python train.py --num_hidden_layers=12 --hidden_size=640 --n_experts=32 --experts_per_token=2 --d_expert=256 --d_shared_expert=0 --hidden_act="squared_relu" --moe_layers=[0, 1, 2, 3, 4, 5, 6, 7, 8, 9, 10, 11] --router_score="sigmoid" --normalize_top_k=true --routed_scale=1.5 --balance_loss=0.00255 --balance_bias=false --router_bias=true --n_groups=8 --groups_per_token=2 --init_std_router=0.0071 --lr_router=0.000807 --num_attention_heads=5 --num_key_value_heads=1 --head_dim=128 --vocab_size=16384 --norm="rmsnorm" --norm_place="pre" --norm_eps=1e-06 --positions="rope" --rope_theta=10000.0 --rope_fraction=1.0 --qk_norm=true --attn_scale=0.14 --tie_word_embeddings=false --parallel_block=false --extras=["capped logits"] --init="normal" --init_std_qkv=0.0322 --init_std_o=0.0 --init_std_up=0.0322 --init_std_down=0.0 --optimizer="adam_variant" --learning_rate=0.000475 --beta1=0.9 --weight_decay=0.49 --lr_head=0.00418 --warmup_steps=226 --schedule="cos" --final_lr_fraction=0.0 --batch_tokens=[65536, 131072, 196608] --max_seq_len=1024 --doc_mask=true --train_tokens=1242000000 --max_steps=9631 --dataset="wikipedia_en"
Below are experts of layer 5 (counted from 0) of a mixture-of-experts language model. Rows are named router (the router's row for the expert), up (a neuron's input weights, with its number), down (a neuron's output weights, with its number) and show model dimensions 384-447. Each number is 500 + 25 x the weight over its row's rms, rounded and kept within 0 to 999. Numbers have three digits each.
After each expert's rows: "comes before" lists some tokens at least twice as common just after its tokens as in all text; "comes after" lists some tokens at least twice as common just before its tokens as in all text. This comes from a sample of Wikipedia text that the model never trained on. Tokens count by the router's weight.

# expert 0
router:503507498509486511497493528498481471526509510503475474538500481516514476483488495484484496505512509502498502515507493486531515475513517448503517517532505490489485503515488506492507528455521467
up0:493484503500520514513528492497493431514568535458511490457502508489510458478483508546469511476528507503491478458466494516506500487488438472517511533513509457504451510485516488525468505515506531
down0:485496548500503528470532489469452489497500491515514497475476492480521469505490481513510513579489497504499491512537487505543520499498546472523490470513517512460524506487512450531479426458480502
up1:535518516505482490513497510477491458519514523501470485518505534489521503470494534483467518506537556509459490481483505490502539507533534498530501526504487523471510508488505487513520484496515537
down1:488511487538520529513520494510534521465477462475510508490485426498499486538522501533508465497460469496557506529495493495474516529482487498482505477511524431520496512507498510502484528483483493
up2:530485520500484504493478466495524489521529535525464450463463463504511513489487498563543529468472465503497563484498514492475482470476470492515466470493521493506531483457465491512493500476524512
down2:476533489475484491495516549506470499469505494485496488540500531489490500470505473445446510532499508505477460521498470521503491486505502465469529512506498513545505508551491520515505487533483494
up3:504496500485547498482486505509511504490506493521469489479515521495553485523501476521457470494526491482517525542503497495489543522496552467504560509515527500516483508492483535500501470450511525
down3:508493489500493479499473505506507491493515494483534507493459471497471533508463532479522529475475524518478478502488522511505442503457467504477433475470508530496485501499479464527480552512521463
up4:529495499489507471506504447501464515455501492508520501527512516552533483476476520493470501507478516497541479498523522521493465532498534515473507512501528514479465500473497521497503511462478495
down4:472500522514517517492483523500526479519527509472489536492490470449503502522510514506491502506470474482479492531493499489551522480502480490533477481518463531486520499540548495476477500510498488
up5:533538495464510523481468519509501451527525489479495473483505523479488472494502491513529464508521438472497556524477515462506483477493519485475509501495482479509515504523486546541477502511495472
down5:480478519577449502532496514520559568475507508476470522471482511529471527517484520472467498417483515548482504463502501477502520475458480503499488506477479505528476491473495493473522506559499509
up6:498512475507496491513517519506443475463516499501431476509538528498519526470513473498494528493530500505525505503450524482466529512505505495526515516487546509401533480466494495477482471488481525
down6:514430502489510481524484518490513534533507453543504538443490479538522533474497548480503487478519517472503500504512476512504469464494527544468488482496495512508535508510432485466532514538468492
comes before: "of ", "and ", "in ", "for ", "to ", "was "
comes after: "the ", "The ", "a ", "his ", "s ", "first "

# expert 1
router:488484484487489508551488564498511470466519498486470506508510483501520473531513497482512476457526496488488475533493510500477544504496536497523513528535491500497466489505531514466474487514471496
up0:513482528481508492522469514530543524499459473465500484539469502490493459507510504468521514510523492482491491507485540534502494494524541518495519485537506450462468526516507504450518480489500517
down0:497534492466519497477506504490472482523490497539516500516507481517514491459470474497478523465556505528496467508504495516469486493508479437525513535493471461516508510489510567450506465537473491
up1:509522530517518505511438538517543441481503513497511487499516481482523488496474497456495500477505526503500508483506508520504504474520520502489472494510488479477490509517521471488484520504519476
down1:463531482518479548513526488501545525491511492512519481516486490504458471519476559529471489456511499477479490518478505470516511532476471531535518507528496464478534522486460535537501546528489472
up2:510514502514452505463471473493477503546494516513506464437439500481500510504451527497506504467508545499553498473521491548484471503497472498500469499481501523506484472498480461529505484477500512
down2:484492503487541501508560508486540490459493534468497481516519541513463505512538490512484539544484510534450482491509494480528495482491542491467524508507506488504523483442507522488439512534489488
up3:489509486517486510452508522462529484486466523504537494497471486492512490525521482463471520485516453521528484505442517540487509467520480448482460506518498506479510499508482491491506517515501519
down3:530472484458483516509518477514481486531499513492454538493557475501493472443485503552469488520472489523504500508498515491467500470515488481513522461494539492514490492484504558507480466501479463
up4:474521516487469520499527510472472539500536458511520497520503496509467464509506525499497514484531509521491492498418492515473475503526503471509484498499456490503517495522492504492521524518470505
down4:515480460506517529517479542524479511526494517506479548534564508470520500523528514517488524538482471513509524508507495513486520498504502497484497481535537488475497537515483537531516475469492483
up5:462500502505485434506528452511508503496492503494471516495494545525510502506514450460533525458475492469499519507508489466524481486514463533485517522517507457496491513486503468428544516541470525
down5:529532524479475511529505502484540535549484488506508494487548469524553527502489454540530509528479523482472529498498492490504528487505478555488475458490574495483489526519511503491493463488474469
up6:531523534488474512556508498511433551504479540508452545515555499548489556454533463499575503517460531484480488482521537479497507492489516503487486524487491463494500484485488506456502495491468492
down6:458474486487498525506479510459471478527479457524524476518484500486484441514466461492461490545543476515530486502477497518506528468496484493533518489531515495428460515524501518500505500482504486
comes before: " ", "0 ", "1 ", "1", "2 ", "0"
comes after: "\n", " ", "0 ", ") ", "1 ", "2 "

# expert 24
router:499497493497485517514472502506492504484455482499479493521482468505508459543523468501514475492488476527466485491470478514497499490493496502487508501537479454523506474505486510476499533532497462
up0:543526500484491489533459524493565472522487488484495542476474504452488491499506520517472519491470530479525495522515478482506518480478511536455486476530467507516529467521469496488486505486501505
down0:493480468474510517476533505496479504503517509529506501499510511557541521482480475482512481538495474506487525489487518525480468555513491504530479515491473483480508525495481499519510495487439545
up1:538434481501514439486477484496488510495523508508530494510498511514491518483537479527484483508492488532530553489515505516486536531481521496494448478505467494500515487505485525489481426526494510
down1:445543499527458527486512486521498491507507506531539531520493477499505493498492532423461514524531491475479459545482504480501488444534495505491517519490528511510505523500516473474522529532531498
up2:498501478488525494500502525480506456512531506515568503474530494514573507503463532507514493488515489501479519507504520522501494538540496532531526553494476509499483505458455497480488460505504503
down2:486519569494471510480525502509519520512477504483503500500452489491433502519512489500489511476495505534506521500530494477544499489473532498532459504520515491480527484471500472517496526518559500
up3:522440545507497513460464531513493479504499488491459471455490486476476505471497491498540496502462493488523520530496499497480508519509517500497466477486549507500553457512517501487514505505521486
down3:478536502459492493540506504526513505496457544477473540541478514536505494477508497508460509483523526483469499456469490481546528521484484508490512520501439483544449541500464494491495506533478488
up4:509505506494513535503498506505520463495490517528445477520451502473471542496508489475498414523470461470544508546490486484492540551474494499497482501473514459494508484493480465507501461507499540
down4:494489537488526502477459498489481508528542515460540543483499524502514471466493467509484536508473523457420517472510499504551535503501487453512472490551446522511478530520531544476516503519507514
up5:534462549521511479477471525520483496471463506498508519446484475543452497503500501498487524512448459502484517555445473492451497519474487517547503458476501486493547480530519548485486558540509521
down5:443512482471516511505560479509473504499525524509505509503472534475487526480503506521549480517517530517539475473506542525538483526520520484505495545510513508495494502483458461507521476518499490
up6:505506509542492516515472512488469518506473533495481553512475507497564491494510519474483482485480495546473506474509544536531468478502471484496485458487533502528509508494477491501549484480501497
down6:494521528483492515528463521494476532521553540444530481494472521499485502530521521504505516492468538499478504485478518515513500477500440503518493547479491549493467503477542470491480522498471486
comes before: "the ", "to ", "in ", "by ", "a ", "that "
comes after: "to ", "was ", "is ", "not ", "were ", "be "

# expert 13
router:482490467503494513555509515496504451491457493498481482497510524543459507520508496510519512513486487551503473527516466482499512463501484526478531477512493475520516472509505500470522492487485477
up0:503493488507492469538453512512526522492488538506465493529509527481492512509502471511477509508541544517494426469493521517573484506491513508474503475471502493491487510517493490494487491539475516
down0:521486490485503477521499512504481471563519464497494482532542495493487500469522522499521523492504491462512552490485491505500501540500475498505520504460483538458529479478477513467467518481511524
up1:499538475527508477529492492501524505518491513507512498493519513486561503555516502513489501495549505509489496490461474525533513510535496520544475495516533508511495513493486497492516482523528553
down1:465500486456473499512497535499489477491509478507486474492464480489500512504499508517498538516497506515506561513525476508529516470527492475483497526512484499511514505506530485532485523527472474
up2:447487491517531476463476508490488515525485489467498529494450514464469550489515513489537510482508483495445504506456431476452474500506503469510479453511483499478508478495462503443501541492492517
down2:519477459485463496538476505525515470465497538552520491472524478519516508548523506514513523508565485477521475495505536512539471513491517488498541535467527475496521498552519536516485524476527468
up3:525488465506500522556505522491520498502476512518447477528507492525478508521482561483497477517520503529498511499508541470511522491503508498463482502519500508525501459542479499491488493484504494
down3:498482501507478467488509529586493529487506490440517468497475482495531498546505466511481480504498514452530513507524516518466446507469502512532502498479488520467510552522484524505505535490498492
up4:496484505511467452469478480525503503519466495540499443483457546484452508464475488530493485504508487493522478474490422502489495503482512527515484488511496517470502475508443546444490515537476488
down4:508518468510515486512480519532469474468492509519475551467505431503508466496517467506457474445481517463500514497522520507482544515513521466502530472467535428483524518523502487457495509456512486
up5:520497532505518519504488494500480488529522535486521518526492483463491526524468497538465477565493508458529498545522477492531512465494505481484504499545489526467505493468531525495525470505477498
down5:496482473489500490495504483517526501509473539557515499506493519521448476454540519481526490509536517504507536539503529513525466536486508528525501497542509476510486497499468492516512536477505485
up6:491488492550499487492444513526489494504481461460469506495491501473418502511517462468517544488537526488471532497519437481483463504498528537482513463467476517465496489522500483496459508506493493
down6:522521483473468473533503479486523473520499547530544486518535481482514494460445472539517473501493511481513475537476518515571483490498487491487510510460488476519561476475504505484485493487512491
comes before: ", ", "–", ") ", ". ", ")", "\n"
comes after: "201", "200", "202", "199", "198", "197"

# expert 18
router:480511494507498516500532507505475497500488521494473522524530510508470484513513473503500542464470507508471479502498492439476509476498488486500473492506464483538493438534513486483538523459496467
up0:479488518510494493477508495491509488494502479553482501492506515502495509488492498510486523506499530509520479557509439484523461492525530523543501449501524530451497472480513475452486522477487485
down0:502515520507461490506502492495536479470468531454482467503538520532524509523504487512449545478473498535511493516526537528478482509511490484479529471471463499532541493521513481488507567567470525
up1:488526463496505524522494511493480519475497457543523520464524478508497493519519519461515474513485478483506512465495498513552480492519439524497512474510525499541505493492494515499474527487472481
down1:503515466478507496470487558517534497497459506479509488456488453476517481465504538534488511525519506535537514490457501524531496529520520508526478488488507523480510502528487511463509477493521509
up2:515485510507482509496477510482498479474523502529506489494497512491480499442464481484476439535473541506547477511483506525477526513491451508506521522491489530483521485527533470481495486530495480
down2:482446519492481508466474525483495513540493456519502487449505531488465521528499485482495533486496495514463547496496500460474487461524536515514498505555543503489491493521541581517513531473470538
up3:553484535491525508491497514533505519512490523521505530506493495484524524509456510515436512545462484485537526494526568521491505479494516472500485484449535517514540539481476480529492463473531537
down3:469502435470486521482504501484540490481497484487509459516485516533481490510531495461547476451511516499420489499523441483546489500515481522509516548564464514493462477501517518448519518491464461
up4:464521514495476538510494525508500493495514504498509504566515546499512477531513477492443479515469549489476495487510519487473506504544517498549506520526521494508483549485523524459485543445536504
down4:510460502501498507525537541484456530497534506509515529473503520482530522482485530528456504483473509484476500526478470506479473521470521524485492478501553498523509501524507505500506436510510491
up5:490473530490515520517490502463481453471521526535509545483481479467494494475486495496482478553468475431524496489540499473496474548515539500542553477487526478488440519467522489450483494525530547
down5:509501488497487463483487486514467495492498471519499461513492460496540497489510511525526527502507511478530504521507491482510483502502515539497562509513505540487503495491530488491483477488458485
up6:481504503504508505498496516508505455473505494487495459479537484490507491523498457486480520508448521502515483488484501513501533453447517493488526462511515478455504481488490494459474467510490498
down6:511538457511537478468480488491474535496523488503454539501495542496533475486503547526506483499496457493496511488512508521522474547494470485514476504510513515519463491499532496482543526488459458
comes before: ".", "–", ",", ":", "; ", "th "
comes after: "| ", "the ", "; ", "(", "a ", ": "

# expert 15
router:517485483511476530487487531495519490509490481470501456491482497512511443495479516487510509438525541505487475483473497475489515462502516468533471539519481472529489486528519491509510521482498455
up0:521483542460509509467533508454468536493559478474523482526491513514515528452499473488445556502484486519472520513497517489511504475494493512516504513493552501473512503513520533496483517512483506
down0:454504476512520550523440487532534508496489542498451553555523501485496468526508525494493462487486537494529523465472521483505478486502518453471508486506528501551497480481509497490507522488511491
up1:519517513494477488513495493523507495535508495500548511477483476499471494448499515495570515459527536492462486491514489530483542512495486497481520480502457450514495528531495507481488479488464502
down1:536472505482471485498532489466485489493551433519527428541548493516495495488523529520485491507531476477505485514511500535484530479504545496540483428509518494512518505543550519532466500498505481
up2:520502498511502470496514506482530545512544496469500490515483485533511475507495540473472513482489531511477472505472535499508516450494483494505486541506497501513515483529543511497466501497528507
down2:486456521502543513541477505493508494504495539513515525540566547495490555509522484483508499479527501477499506535494513501518514509505493537459527455478507457497507513466510530518524525485523537
up3:500505473504457475535489513543536484519505530526512529464521508510503585518497484493551454496495491475508531523482520513524486483486488536500489506499472520509531505485477494512491500465457488
down3:482436504455519463461532507509447523526454487516519528463497501495516496454481508500515523499538528500515467511487494545477469478491532446532510497535545456477491465493505499438498483518459498
up4:495511490473511542541473485463485528548541521495517491548530521490509455474501465462520489516480537539454526528461505531491552525513485500515485499509469525474489485485494533451473489517462474
down4:537506552478541472506501493538522544493503535479492464532547505553495473489475515512480497509536534485490506488462510482475523520481556524506487479509469495497510479515532526493500495477485452
up5:498479557536483550502489479523475492474446496535505507509487503534455431525462442513414564523451491486471526515498522498494520496481511522474510468505468451500491500519509521478512521513500519
down5:493479482482529490520514549526505486506559470468460524492485547512495543536541486480510431513561513526506523477489489530492452537517490494501462539520505529506498507450534465549525487512558476
up6:529495509515523504534489521537547485516476521528485511488526519489495562539494509500516476499479538484475492486470529445509481512512517474502465549518517502531519472506507507480541488499463499
down6:469518536503496502491477493497470501465536487562513530519493482526502460516500500544508510517519508484535501457490511514525493469481510532486499503512520483420547489469488459449488516486538513
comes before: "| ", "|", "(", "/ ", "– ", "m "
comes after: "| ", ".", "201", "–", "200", "199"

# expert 4
router:490489495498472514517504519502500479478480487469490517499499489509472471538499494526537511454516529498469493508473465463482506472493502523494507531529467483518505496511492497517508518483521489
up0:502472477506521518476485459524494454471518522501523495471494480526457507515450492539492496505516504518502518457480493471459519527490512500490492480571495444501506454521464523509490482474505511
down0:503488487491471521544541514496487512506496474467487510480554438460527524524506476501452541516454536480505461494508517473458486478512529537503470486500503498491501492525501465527507509495460506
up1:526468456509507458524485459500489544509473488480464502488520525530546498550543497476542522465511543512502482479468533481486529540507481535461465514519464538465522494498468458492523513555501503
down1:490460542482511520471522480502492484530536509472542487508512511535446498478478525530508480507489531484494533557491521524514459507491539560489497477510566486470516535470548510488505511484528516
up2:525555490482439551499545529483512503599514495539500504461500461517505502494543489501506513551505499548467514537507503485498498495471492497467484547510470474527475482527479541496488501467472453
down2:527516505530486470516510474476495492443538482498454489494455449543503521485525514508522491494507517476464486517505494536536488505495530493470506496484491473495478519491437469491490495465493469
up3:495503482485541462495462478473483549464487477504461504498502515502502510491486502507531484510474465469522532467550497539569503509485464515453531484494563518526507504484545515505523483501529478
down3:468508446504480501525500480508550519520503494480480507511467504483491499501495510449516448509542494489480502505514520515545470542459531482555474507503498510488494492457494485502533491524495504
up4:497518489505497490471480497545491541536509488521520499531521519487506444509517519508474468495532509518502481497471456517490476502524512476535517483499517518540531466503522470496470504487486497
down4:545511498451485470483487549484498491498515512473467499462456506505478491538487476499507510520488514498515479508454482461486532438508527501496472507519481487483493489497492465487518519512511508
up5:500502516499477466506497487547492474525504506481476500473499457525502558482549500495519516488506527521526531489530489524496505513493490515452443463490514538522538494495474475452552533496485494
down5:455472509476507490492484511525498474491517502532505461491527499494526491517518463488468502492501523503490501496452540475506461495492498494475490520480508497465488517459493485488510503472498530
up6:502483479502479487496515471489531488460494488494494495452504495484525516509528495487539486482509486501540526495505478459492524475425448488488453503544463540515505471505513523460451481505489478
down6:543483521523497501518505525513465493477485499515525534461477518492479504519475501464527480542480498470496529564496520545506544512514473565471491522452535495469505488457495482488495503515530486
comes before: "\n", "\n\n", "first ", "See ", "same ", "United "
comes after: "\n\n", "of ", "in ", ". ", " ", "to "

# expert 25
router:468515502496486492513506541486538508474504524502466458518489473518482476521485496528519526462522467530476486509503494471495514481495505512505511559538475500529521477499537528522504494491529463
up0:499497484474536519506527500506496535455473534505481459508507549521439534486516545528555494490535494511511485522520494470473513509495511507490506530522532519473483497487514504516528482491505487
down0:463495499489515530511495481513522452520463482486453500474508451509487520507503484488478472482502543485459501441528517475498508475491525515482528533513467534513529488486459525547496485538561500
up1:461493517502487475505498478458528480487521484504486521450487519485535533458501529446504449502519473526514454527528504536501483536496499509473561493503511498508519494489511490505463530497496542
down1:522480515490543518512463532534506480515480530527463491476471521507498536531507513521499456492521507438506486499459507533501500504530498506500473544493534549504535461493536527513499470511500491
up2:506467480473518496527507468477538481472499524482489473510494539491507459488472508500500539475539517528517471482479507505497483483525467488519540521497493463505436508515516493466513514512497495
down2:529519488439455527485543493475475550506524495503516497507538486476526493499491535519465523477470470482483521474537503474501497502508497519536473457478493485433490473499524512476449524489509465
up3:517517531506532491465559506517498492474461487508489481543537485496495490472545496539526533516450457549500478517496533488462506500502494489517491537533502500499523503526466525509504478536516520
down3:470507497488430531536505525499524518519501512493512542471472470487483492503461471485483534467530529511502456503495480514513528493483537443508505495466500483473489493444512496521499526501496509
up4:453502492473518461473509509441510488542482479475518487511512473466471529522486511475467469514520502480504491471508543529486514535465474483542502523486537536480468501477493556530501484444517555
down4:545479528492508517498493474527481532508528477539493490467499508513477551501482469488515472489460463488506533515501485508478481501516522519448464461483480494541550521450512500500531488504507501
up5:471507523503493486497490493482515491502575485464571510507475525455482496556519511482535476484530478498502496498525443514536557484513520486479514478492538556547535528494542519504526485521508468
down5:518506531493498501486521484509469502502480527486516494500471476509509430488493489531523554538463548464497478530490533516499548490488523531518482536483493468482502500516484494529431523473504496
up6:542491543490459497533475477485516482517488477486532484494500516483509500522508547576483506460497504544542490496505460539488512496489486499517461494517487516508518550480484529534485463467492491
down6:466511481504530491468519531525508489439501500514532535504466473498501493455493496454504521486511516492477472532526483537483500472499517503497535476477515474496527464517493466505512473529514530
comes before: "by ", "to ", "in ", "as ", "|", "on "
comes after: "| ", "was ", ", ", "he ", "He ", "and "

# expert 12
router:509532463511499508519500528453479469516485480487520488506468497484494478501516505507507486434544534490478488497494480502527501508533516489492501532543481504522473484526504471520511502498497494
up0:483525461455466519509502502496502508540514509470482527494516489492498503493480529469500495530532469524502505516491476547533493514486483513539470509498513473522450507528470495530497488489544516
down0:486455519524499521434471533467511488481496506549534510514517480495515512508473459526465522485476497482480459522490472469476507515530487478472548469502465490493467551521553490516516468520446491
up1:520501474491547502497503467502534479523464491506489543501524479518530486459534502495490497457498465491528553492526493515527483486489482473509490493500496512481509494515486510525497486539503473
down1:519553512510483482527529527522500487485497507480484496465467495480504507531525507493481490505517501526506492481460537539500503542554541490534495508450533484518492508505485525523498494507536512
up2:469546464540505526552519476490516517517477496474455495507467522499507461485523518449519457492505526510534506480531497544490538516465519471492481549486500501509473500532475505503517491487511483
down2:490470493459476444471505538479499465484469519594555503497514500473497537509464491529485521510534452491500510507503478468519501488529500547513491493522517495520510530467456507503521505520504531
up3:498566520510505503478502495479483488511493497447531518467461506487497523475496557485504486495481496485475553517504515525495501493517514526504442514480479465461492550518482520492522475510513508
down3:499484482535500443543487531534555515506499519503504520520486474493499479543525468507501459499490488492489517515516496513500485562462502497541487487549504530493524476515495478528479492537456494
up4:444502491544513516484510493540485476500459529492494533502496489484471503473511487508500480487507506490539556490543527495516499534521530503493456500513506450462465526461471486498529493478546468
down4:511524479474485504505516545503534521456498498496503495519512480462534490482508496506514492536477550512498502474478460487544504533503499490523523499506505505486519536492508507492488486492500520
up5:502501511535500484500476501510498450527497528478505516486489483496480508487492523523513478489521502505436564500486539512487518461525479464490474519494559498511445503484549529498499488473525506
down5:530483514511496485493486524516513527462496526518504504482540505522497523514557475477522535509500510517530504489512536482504487516452543509537502494479497539485503485496507520533548496547471529
up6:471468499512535450498469476473478537531547507506520520497487486468498487493510527470493507534500466517457505512522509489509517503515466473506475495502495485513502512530506494467522521541491486
down6:498488530489492522446497503493544482475486479508474428459494476517475505505495440513465501463531533503527535481473503514466464481467531515529504480504488493492496518462513511515486477483522492
comes before: ": ", "- ", "″", "°", "by", "= "
comes after: "- ", "\n", "′", ")", ".", "″"

# expert 28
router:523513502493502547509503505477519487484484477481508501536489471514493465496446488492530507475492538535481490516514505492494520492529496465493513530506485458489518475512512522513488512476498448
up0:504505495490515528490491511528503522525551550474496489515511453487485525523516508547541489480551518476504519549491485519450498519521480487471476521507491528512521523487501532441515472543486510
down0:504510536544467474527519500503522499459516468468478525479510557490507497516522517459475505484572505545488436532537522555510519507501457526535500506478511479455500464507471494500469502496476541
up1:536512458497497493494515513500512527509478471498507485458493481520486504498527535519538491476529496479476520469502481517508473515509485536478480496532533518510495482498488503539504525487496514
down1:523518468500528500531487498537512488514482517519455461498488500437492490489499521502498497531530506503507489490497457504516462501530526476520506500468476528502496520525527479498523488558474487
up2:414493504511503493503506505487515505519528489488522493514502512515462520506473523515508497476510500482420470554474513541510509478499510515490536548488469489506502487482542496483460512497535507
down2:509465511545493497495492520523553507502498514584495461470547466508547477489484550506479526491507475490529533511540457477526491457515494547516516426509516540475509521530489522486553464493458485
up3:486507508507523528513525483436518522492536526489530524506505527514485451472500504509522494530471507570520492454483498508534541495514556473540516464453498505497530488488497537524525483494515507
down3:467483466490524510510451522517514477505500499502495512506445489529520522518522524518500490518491566481506523486528529500506426520477470546493484467555508494478471486452461494502479504538528495
up4:512485537483519492469475500524513476521453480498506489497496458497532474502491500487457497516449489455531530506502515538507490479505522473508489489510460450500530491538437468514538490510493484
down4:498497519547491506528492487478501499478505484520493467531486527511504500519499502496497507474488554495478532497499510475484476521508507535496516506473515510488474503469530479480485524478500517
up5:460464474474512496462475499535494502494523500508516509534488489493447504487477508516447503502518499546462521496478481456479541529540511494572480508482510510483510535531516523541550542493506518
down5:499450516549484517517526503471473548505500496492494497482520485534493506525489517487497518469499479539509505473442484482518473545472469500494460516501516492500503483517467502461516505543479534
up6:527465480485508494492495509486525504507437453519493489498505460490460476470497537476533456476505480483479506469541485515527487528497508509504521520496491511519491484537486534514489501499493494
down6:483517511472521536509492504498535503503528532503549505513476502512461528498487522548525479509521500494555532529489534477508503519476517474472471482511519480480499515480534496491505485518527469
comes before: "0", ".", "9", "5", "6", "4"
comes after: "(", "| ", "in ", "–", ",", ", "

# expert 7
router:503502503477486496496512541510478479522538465476526474526519500504457521496492464533528544480498509475453512505489498520439551473490508521514485489546469493496492523539482487499510550505483463
up0:490523485510516463477520472484504466447470523456528511548476493496490541513517509476506501497485515494560475547493499501475526522511495521507451483493468522477497492514515478500510515530504493
down0:454513530504498480500507509477518522503494483543516473509488555521560498470527507504509524508530490493465491510514531483468527508506497530497490489514544486500509510444496502533479524502510449
up1:490489447509501477500505536506507487504498472468512524511491463481505498477509494547493511535488502491494491507522494517521529500539497512492466444465549545498480528477492478514487489506504447
down1:515489565465494465452480510464499491528504464495542515495493519479493473488531506521500496570489500503496501492481511515555533509528507452508525496479504470475504529532485478497489546507515502
up2:520481500497505509480504468487508471529504463489497457549488486480486529486533491483479460461487486481527485514484515485420553504480514462498512500500482499496528525488525538506496514525412478
down2:514498529490481518503474505491495495496527460502502496527494507511497497491513517489501477530505467468555508515494510489473522486483491487491487504504487475512486492537498498511483490519495519
up3:534496539492525416477496484528525482532497499482514529492466479486548486492517494481496514431526509474490484510495494515479519521502522506513454528510518515496515523471498481511507476480517515
down3:511466512525527515545447456505517522461488494536456509513512528460495521516489497475490470511498503514478512517516497492507480513493491486484497465475473496491526473484474516530448477551521502
up4:529518509514514514497506566528507487531516506483568485479501530533469473488514520513506473518482475488514515494504525500496547459487491453487506500503467515491486506536515532504509467463470509
down4:490521484450474493476432501521488539534523493522505516486455497543515490487449510489506469499517497479512520446481467505500485527539515499501492502530500532463504495518477491513510514473507473
up5:493511508498519502511521513508501518545511502475513514554481483450509521451487515434498538512477487496527531518492499480499493535507481469518464475484484506494519475499486513502514510505554487
down5:525518517516519532475468488498492513441538482539491480472481519508509491501487480487481506479489475507536531519550487506502493489453530506479502517498540545513488524463496532488464490448505502
up6:468524484487559510510500503482488509506528499448519527509492460479495534481517511509515493522534522485490526499522512541517479525481518484489513422473508502494449517463490467528499489538478475
down6:524540566483483496431509529478564535485471476488551499527494491516530502466526510502489483532495495499494506452463510504478525513513481451528482497462501508479523490490489476529484516491522490
comes before: "- ", "| ", "==", "The ", "===", "== "
comes after: "|", ".", "==", ")", "===", "="